{
  "hidden_size": 192,
  "d_expert": 80,
  "normalize_top_k": true,
  "balance_loss": 0.00104,
  "router_cosine_scale": 10.0,
  "groups_per_token": 3,
  "lr_router": 0.000287,
  "vocab_size": 16384,
  "norm": "rmsnorm",
  "norm_eps": 1e-06,
  "optimizer": "soap_variant",
  "beta1": 0.95,
  "beta2": 0.95,
  "dataset": "wikipedia_en"
}
Below are experts of layer 10 (counted from 0) of a mixture-of-experts language model. Rows are named router (the router's row for the expert), up (a neuron's input weights, with its number), down (a neuron's output weights, with its number) and show model dimensions 0-191. Each number is 128 + 32 x the weight over its row's rms, rounded and kept within 0 to 255. Numbers have three digits each.
Before each expert's rows: "mostly gets" lists some tokens that are sent to it at least half of the time. This comes from a sample of Wikipedia text that the model never trained on.

# expert 13
mostly gets: ").", "\".", ".\"", " However", " but", " because"
router:108105099143134163149107196178210111099126084097152089118081094116093149139123118117101120173142183157159141119112099139108144088147155146179169097156146091141140058085113090125105143077137130137164074109147105132064106081121187101091132133099134159168144131125152160133030165137063183112136121161198192113100160154154085114109152170182148127167144099068064112162133166085189107128112136176072096108126147100149103067171159112140114165120119125150185146118119167101125136122177119077105117136177162126071097128097158108134085147144140101128111142153083133119099135155168098127
up0:114122040082097129101146112111120127103094130088119116080086172101119096115136071125122154150128099184139125134090109156147156108081137130150134076099113131135172151120085123099070139120116144131162196097103108125122152128169116070160089090123152126101125132124092083162117108119128167177125088113105149096152141111125182104111106061159134110079141123138124111179128060103135136149125049130107156148102115090076096132157173087197123063134115178089169182164081134066168149156165155113127164077171102054159132135080135092169111144156093123124117108182117073101141150140070079204
down0:121129124160187164160125125151157132105142145129081096151090057147129085167148126141128129095144152090138112142144113140159136094140142118123148187217131176163119116151076134106095095020114129124154142126180090099085184084162182159109112126172086142120120099158133123124164160113096118154143122100138139101078138119124134116146135149150139106072180199113126124091138107093129120138140183168118132106144167002141097124147095101182129117108095118084166131116103173168114065124167122147099129115139177113136168103043105150093131144134149136125132092075110164164061067186160113163

# expert 48
mostly gets: "th", " into", " within", " Our", "rd", "nd"
router:162075132142110155165106133179155097065102138089077084092085085113180122147139149184121171155144154171096091124125154167111173096125083156169133100114077159133119106112169132122115111151154111132173123147128141144095134144152107068161087155086108161154088171142134152106152153146086220103153082135090190097078176126148077145125128106128127073127091139196121103125171135094146115089116125103195140139088134109078131072125147120060144122149134108177121187115078173138130135138117181188132100120109158054132160147125099183222156166162103155174153107099107145145121136095120117138
up0:137096075125167169125138089180140112116113147106130126091070136144132156110137100065149149128099094088123128154149120178174101159118150121170131090087149152086081157071178132144112099156200103083201139125141168113122119185087104108066141125121120151155061147086039167104090137099130158120118109114119124046072127101104074141148119120142139119106129107151074124141205087135102103099120199106191103178071100111089090145101142135110170111127123124148154125138135124156106125146154084089163122113117126157106214103121102153111120126133146184183140140133057073149090106092121114171
down0:118152097188166088129169117146102126141115190144124106097173115108116128091139118099181128200169149118138104137170176105160092180099084104163164117129109128050073178133128162112134115133105099134171095120088172140115117141154123131146125118140143153097147130060098083151072104155120122099138149114090151113143168168157134133151190159135132115076129094156084107157107108138107145119105156158182126157117125110129120197077123162186115128137105124190051157145101064114152131125071151157150100062182131204163204139137056134158143125114131102140151122057185165153152126171132097180

# expert 5
mostly gets: " director", " president", " President", " Director", " Governor", " father"
router:127048106148187171142094164161174086112141084148119116125109118145130127096129098141094129124115059169146148178119104139095100063140128174178150067159104113095155115079136108122154123128113119147168093100148097097081084156129165124118109166115133184104089130160135154150156112098062136142143121150107131157118138199118099170128120095162119103176097120092207128174162175114137119088176123177093168151075101174061098118100161106112076131118117095136173157118110182124170126140142126139134054076076160116102165176111125110109085157157109107112058134104063126075105179159139107076
up0:092114108085193105093111103106130121145119053084096126116155121155134148232067151093107110135084136139188138176166201138169173119092123126207144103108114145099154092140140143163184132095121124141151177124109142192108104119127126121137166132120241121127104083198109126074097147149099124091121153156141182177119142175148088136132146114090144116116147060128158110161119113129090136116157125188130159096114058138093151153078126165147108118158107112171100165125108136055132098170123110141167130100101107138100092125108088141128118152083134115113128153096143079140133174211111150110
down0:136066097172156152109140094093170141139195133166167160187127137099119112088132191128061124115128145204111122094064087162110120100145097145145115135037161155141172098070139079138098193113082142151139144082109137154143129159191118136151110142125139133121159130093130121123134150173113111126104137121098118118154158076101104161156139157099120084186119122163156131190081093174076166149133095167156109066190156130146137144117118075135173118150077165132168147141144131149141147146149121158150131152179111151106121088109178163177081094090155098176166133133084122158092132033166118093

# expert 2
mostly gets: "″", " village", " near", " south", " east", " north"
router:090094122169142124145097191231144131103133113099147051082080130148127158139139134159082121141139111142169114117116145152133140115129140141133137119140132162145128111103125103115134092168202114133149091137157144139086146127123170124060099135125139185147114083086144138072115182108121173081177161166126123091139106135134067138073112049121189111149066098146084137103142194114158162052174120156133145084127125119092134124081115138114185198143149126136157175145116204123133125120144090169185145097112167073084133094138118170180100139130157194161114144159074176114125106090123103096
up0:092137044143133146199135122169079126083095110118069188141100173089134115174114119100103081137090154164099156113145077094096144092109103092128141141088171111087153126123092132160138127169172116111160145117171120161085149127094130101126124071121121168126125121105120078188122135145060091115142114107140172101116098160168140122126155156098137129161090159109136078101131135107140110130142127139127088106195168153088126140090144118197191124163117084177128148156161148177148122165129143157132105065087172091130146158103109158175155069074157135133146106160210124155144168049089179053
down0:144194147086201113212110163190087121106149107143074107092145159155150162138128110158117144124114136113107102107113146097180176177082105194118121073086110159084089121100183095137117075170138114138116165105066136161096108102099085053138102102119167120169179124138135124119123117152140127164156146120126110118181135146067071129145165140056138130141079077127177117067154162120172071080127141140102129135149135167095143171106131094128101117137135112148121133121075183134132108148096156127084132146142153151095197180113139101143111117153144105125162110158163110170070070138141072060

# expert 32
mostly gets: " made", " used", " won", " played", " became", " was"
router:137098096178161136127141183181142147069060178132110092203124130118093075181124089080148122082159095176118141164106156120125131164196111141146127089106130096162121100088136142150132099173158075166146113162159104065106116089128090133124203117100130161126135173202187177098111135112114113124126132115175149124143121134153083174112133113128105137134094172100150178127160172079127112124133172212141168112099170132093106089101137141156119178172088114148127178072114146089143161166129115122208075139114181104081130105181127118179114151143128147125108102174157157081105161107128101115
up0:120135088167108113143082170124085081071166115136147184165069149076173095216130140112112121108094134150096145100097120170103101128149126119160125109139155123130136161071181120111093152162143151116171151160192057137157150066124079096175155112034164137098197144128090125154095108119110106133097179087130147086082120099102138103082128085088086121119143159131090159150157141163138086146141139214185114089091125097086152076121148107128147150102163104185090094148101112150127145105120110104101083144171151116126159156185150131098146122103155129077147119119101079161120107184168140164
down0:164123117110148092174147104216068151128093099174147164134142175093151141134150127131134163142181157156083174074172130095145113138117096147138147151118163122118087062107069133147074109108087134115119159113117061175093131126138065147101081164080151089153101140164180096185111136150122114117141081106090069127167127109112160087129157143097118081113104139141136144191119148159087124156114189135095119137125112190093144135108200154165102092115141181100097130094046102157125083134113125127120122188132126096175150144130117091122125169059159084075072119100180139185113114110172125146

# expert 12
mostly gets: " Coordinates", " Website", " Location", "Scientific", "\n", " Animalia"
router:174127173143163123164078176202198079137108124140131104076056130127117104176153145122142126121093128144105161129103104122070126122104143166162129111152125129159184105136169141093157155107189063143165119131122166135020109108177131078113105090079167141128136127128113161133082127135137155116139117107141115102149130125124073098112087120104133120159096114147078133131118183085199122092122139155103116116083141136097096099172136116145129165156130139107156125214092153133106187168120202135139122139110226123112161073131126157130132156150103154162104194094187148064107154164135089088
up0:104161140174095147108055169107098110118117159199116102113098140129056135117140144126115147109170130201131168147120131093150099115155174084167154143071126112145064116145091161087191140145097127142126133100124145157136130083154106037106081127079130173151070148108169114117096100137184080148176086101149155098140161127091156101188151122118124155139092109137072096075120119085107156111162138146169118195136150084144184121066187063089122121150082120136143079165156123131116116125139127148137182142155113140107128161146116130123118107126170088138165126133031120067107103127181079101
down0:149124147160116199139109153105124191088117113145066087108092097185124151152107091133107102113135096153101104132092157109155140122112089140183153108179125125111112146100137112130136151097149141149057087112078104143140161159082157209174125122121108035157091162156146116187071122183095103137153188087152062140133148125111132175126170146192145141098155137125179133131115151096124133184101156119165113112124138125152119132072094095079093184121144112105152133109165111150101124120141077183086119118126062081114158115115122191119157134122122101190144116151154089215200151113179134159

# expert 53
mostly gets: " ===", " ==", "\".", " However", ".\"", "\n\n"
router:186066213172126145138050214127136091132115142110138140134095135136140140146109111123045100156190133156143114135109103126177167128153126106149148062080133108190148115125134066130151065133115150166123126120118114122078084120076197110120169149109109129123160090115139144128143128096151195165120098166154187098126147167138086115103131124195080162105114101079150124114186128108173127093177099170145123097122169108122136099166114112113100160127094103175180120132095125126157147137144122105160137135092222128132130103110108089151096153138138143203091074120073105103135139130194078124
up0:149187086115119092046132161178107166162130132126099134160107095174149078150130170089163151092142143151167140176173096136165150116099098113086132104149085144121133142146136110122144093180129113164128136148107149106135096113085157102094079171124131178085143103186178069151085147051155188164106152098126172152091143113085143133112063136094130177155075112152107169117124114122175170119134113102127163116195160088129081147129141143145196155116133101120152116081153167146129149068155104111095195173096143113166158097166141117147114098100133128168159119112159181048164134158185067126
down0:110061136062139126175147064073164143138180176164109116133129151128147102161112182152109151108160114190148119062087068140107074115099127160160126133079116195080130145139108136165071120142131158165072103155145086107180098129137137167124126087158146164072123073103098084173121130184128158124128096098136116145109126172121094133166109108084150150142147106088128112105104148151148096136191120205138131087105134147127139123119124110134101140118095144136113185124186165159149191174170137129060126108180079164095158080100102159148178127145093107103064132175114071108173091116096144160

# expert 63
mostly gets: " moved", " stated", " used", " returned", " described", " able"
router:107104150144180120191155195152155158102111152152143105124143116136139061180118086150106140115111144215158199151105086136121121120200066163130168097105103136128101075098107101167125140138166152175152097117151146122082146134111170096106169101094092159173133142127132143108114096136162122133171075117160173146118149116213071130132077144118150151104097175126182122184185129116179139160143140153174165148085099071136132070118188129117125115169129186131115177141115151162177146154181105097175067102133143133085163140134096111151122163161111172164102096154145121148127164116127089060
up0:136121109179104101120179144087081140138137122176150069117169127127161104115120124157125158095057148127061156112042146116102133178167158118172146097118124061160095082102124145134120174098119135091158113150140070127085144110102236158101087177096131149102109185126171155149110148139139154168091040113083073105117108088123101160120126100160195152140185132089101120125145104160108122142132119096141127136101119126147121126112132138125133171140191107115083082100096116141134158101192079099106107058145125165110168107141067065101111172131068119128111105120084111142117136121097058109
down0:112127149094124176185163081113127146144133149126148166095157050173168130121141140121074112132131084122185163050097137188112137149104124158126100184129183102117094151187141162140140161120143135118136120196159186169098095186101057141123153078101146113163153124134089126111120083107169149062091048081180172110148091138083170123107115151127106147109130090116131125049112088130170128144128148153105078101153142096104159133158140201132174116104098111155154125171177132118092128138101157116109186120121143118146075150061136128136101092159156135131112083155145180161073112103078148109

# expert 30
mostly gets: " The", " the", "The", " Its", " former", " its"
router:145127161187186148204108130192160104077087110084129135103097104099107139129169130112115156085073142175145090117143144168158153090107126159078183058158131104119115069137136092101127089140111128108174177091214114089107083080144101109108160126068077142151150137190195123086119146199121173153151144137103171094102148132125086147133110066127132112216121109154124075131135137117142130094161165122148160139129146095134154098097168119164117164174126118192116123130085132114110122145132155194143104120127154078125143109112169124160172175152153182122125125129117143111064100161177144084
up0:127135147112144145091056196198140089113241150121110135136142115087112105142113107082168159184127111145125101137080192132125200160136160160137091074122066142136145119117142122115076105150137127139173109114126144135042088111146142121115141054089091111118164169102148136130185167110089176094193151183170175140087118122106047114164126173125120099136086132147104151100221207091108095142163098156154129120081160129159138143137144147130119183139086119143158109147119115120083127118094114129116121137125176160084131153123121111127144173109127145121094137108101176134077139091130109099
down0:126099101077134100216124110051101130156115090150104145178157084144093077090092154182087106220088120150157124079101096146107157141141142151112106108153174088128142144154140124119098143101111116174108082129181156078098091136133128140123131122096142150121077107165121156138160122152143146110114112095092152064160067128084081092162154159185114075143171151178104156052159151152121075135171115199122066105079145092108099113187208066116118149148150109109120121105091125138109152129140140104179143147132162140115080087097092131103080160143146166124114109161110133184100096133133144133

# expert 6
mostly gets: "In", " during", " In", " through", " until", " in"
router:156121118117138132153136154151209104094132128163145150134145079100136052143133148103117082123147137176157098148099130123132163136146160155164153070132079151114144136118123130127151154174197154121194119143129095166116114082078178108113124111098127157167111162117145137125097122135078149073123120118125138068103141122138086161112138125142134113144132056168171087107117170103163116107159120213132162136136168076063163080060157068154086153162109104110147217097083182147082183100175151113128118117092193121070118085140046083155111128163134120109159133160114141114119070128127174097
up0:102158119130175150127182123190180186111123100196147158137134137165164139104090130142114155104135154095184133151148127061155186139125135124133169105118171118148133102152112138155138189128110143110128112141167093138158182122129177143113145121109131194164202096070179131183131126085168139104113094094123119156118111157116128095091092129167148170094110144166196138151102134117170181146162088137133132158169174166073197106152142110102169107106163127106106154177158141131152150148088101090151082177067146121126128120169105108155098066180072171082138061109106100152127047083140154108
down0:083200127129136115150154163142141173118148130148200079096151118118128135107105135121081162144100066138161088127170087126169140098157145183111170131112159109134143103109171176172188121172147125101088122100146201158111163071183156106137104151103138124105101163146104040119119122133134075198131135185111198104135140071120146104095146107089124160094160156069129067112129111116136092149122092070134114141068139156144143097126097156119070136094155115119095094160091124111085156175131097150191132153155094089161175090143139079118111049139149112153146126130204128127104109156117094174

# expert 23
mostly gets: " has", " would", " became", " took", " began", " have"
router:146074114159185116137101177145106121117147154116086100119137089129143104186097109102143165064156089185134191169108127142112149132158092174143143104121101130105074107114106096122135130176172098169141102179113146032110105093113123112081154127039120154173112179124171149120177094107144125111147046136226167104092108127182095195151090115163101142100136138138125124114208160125144136134104135197171190099080133104120119082108170131120106140163119147155121139117104157121156150106157140087171115105080153129116153155169109175178067162154136175142130103115107122119151170111125130153
up0:126121139121122116125207156160090147149145122091129144103174039138099107112095063133095112065173047204159140161112122149107170149158111146171139141166098133088092120131105117154117143188129155142180157199159168134175082196149132146123152129112111145089165087075142083105185103133093106150149105129131089138110128157105140150154060119183102130143170132083157137147149143135099123160158110121164119104144083090165162099122034194162151164070205140136145127157135126138125133114094080082152102107130145132138137141145113155135142170107142180142167164126136141125181086162132070156
down0:055141115158164145120131179045134111085159174094112163124127167153110086136079170087110190179097165128176146115113124128129096133114150126096131191110064096143146164143100141109149084098072154127106132161157170155124129139143176149097151173169101105118093188124071139125122177106151157112143114128135144104173144106138201148155048175148157118166139160104087113171156157110144114078107146161095167109086103121158068167065133129152122121139134144139096147166191082152133061146091174138198115082138116132112121157131106126145139074128166148092187125157189114155183139150091136128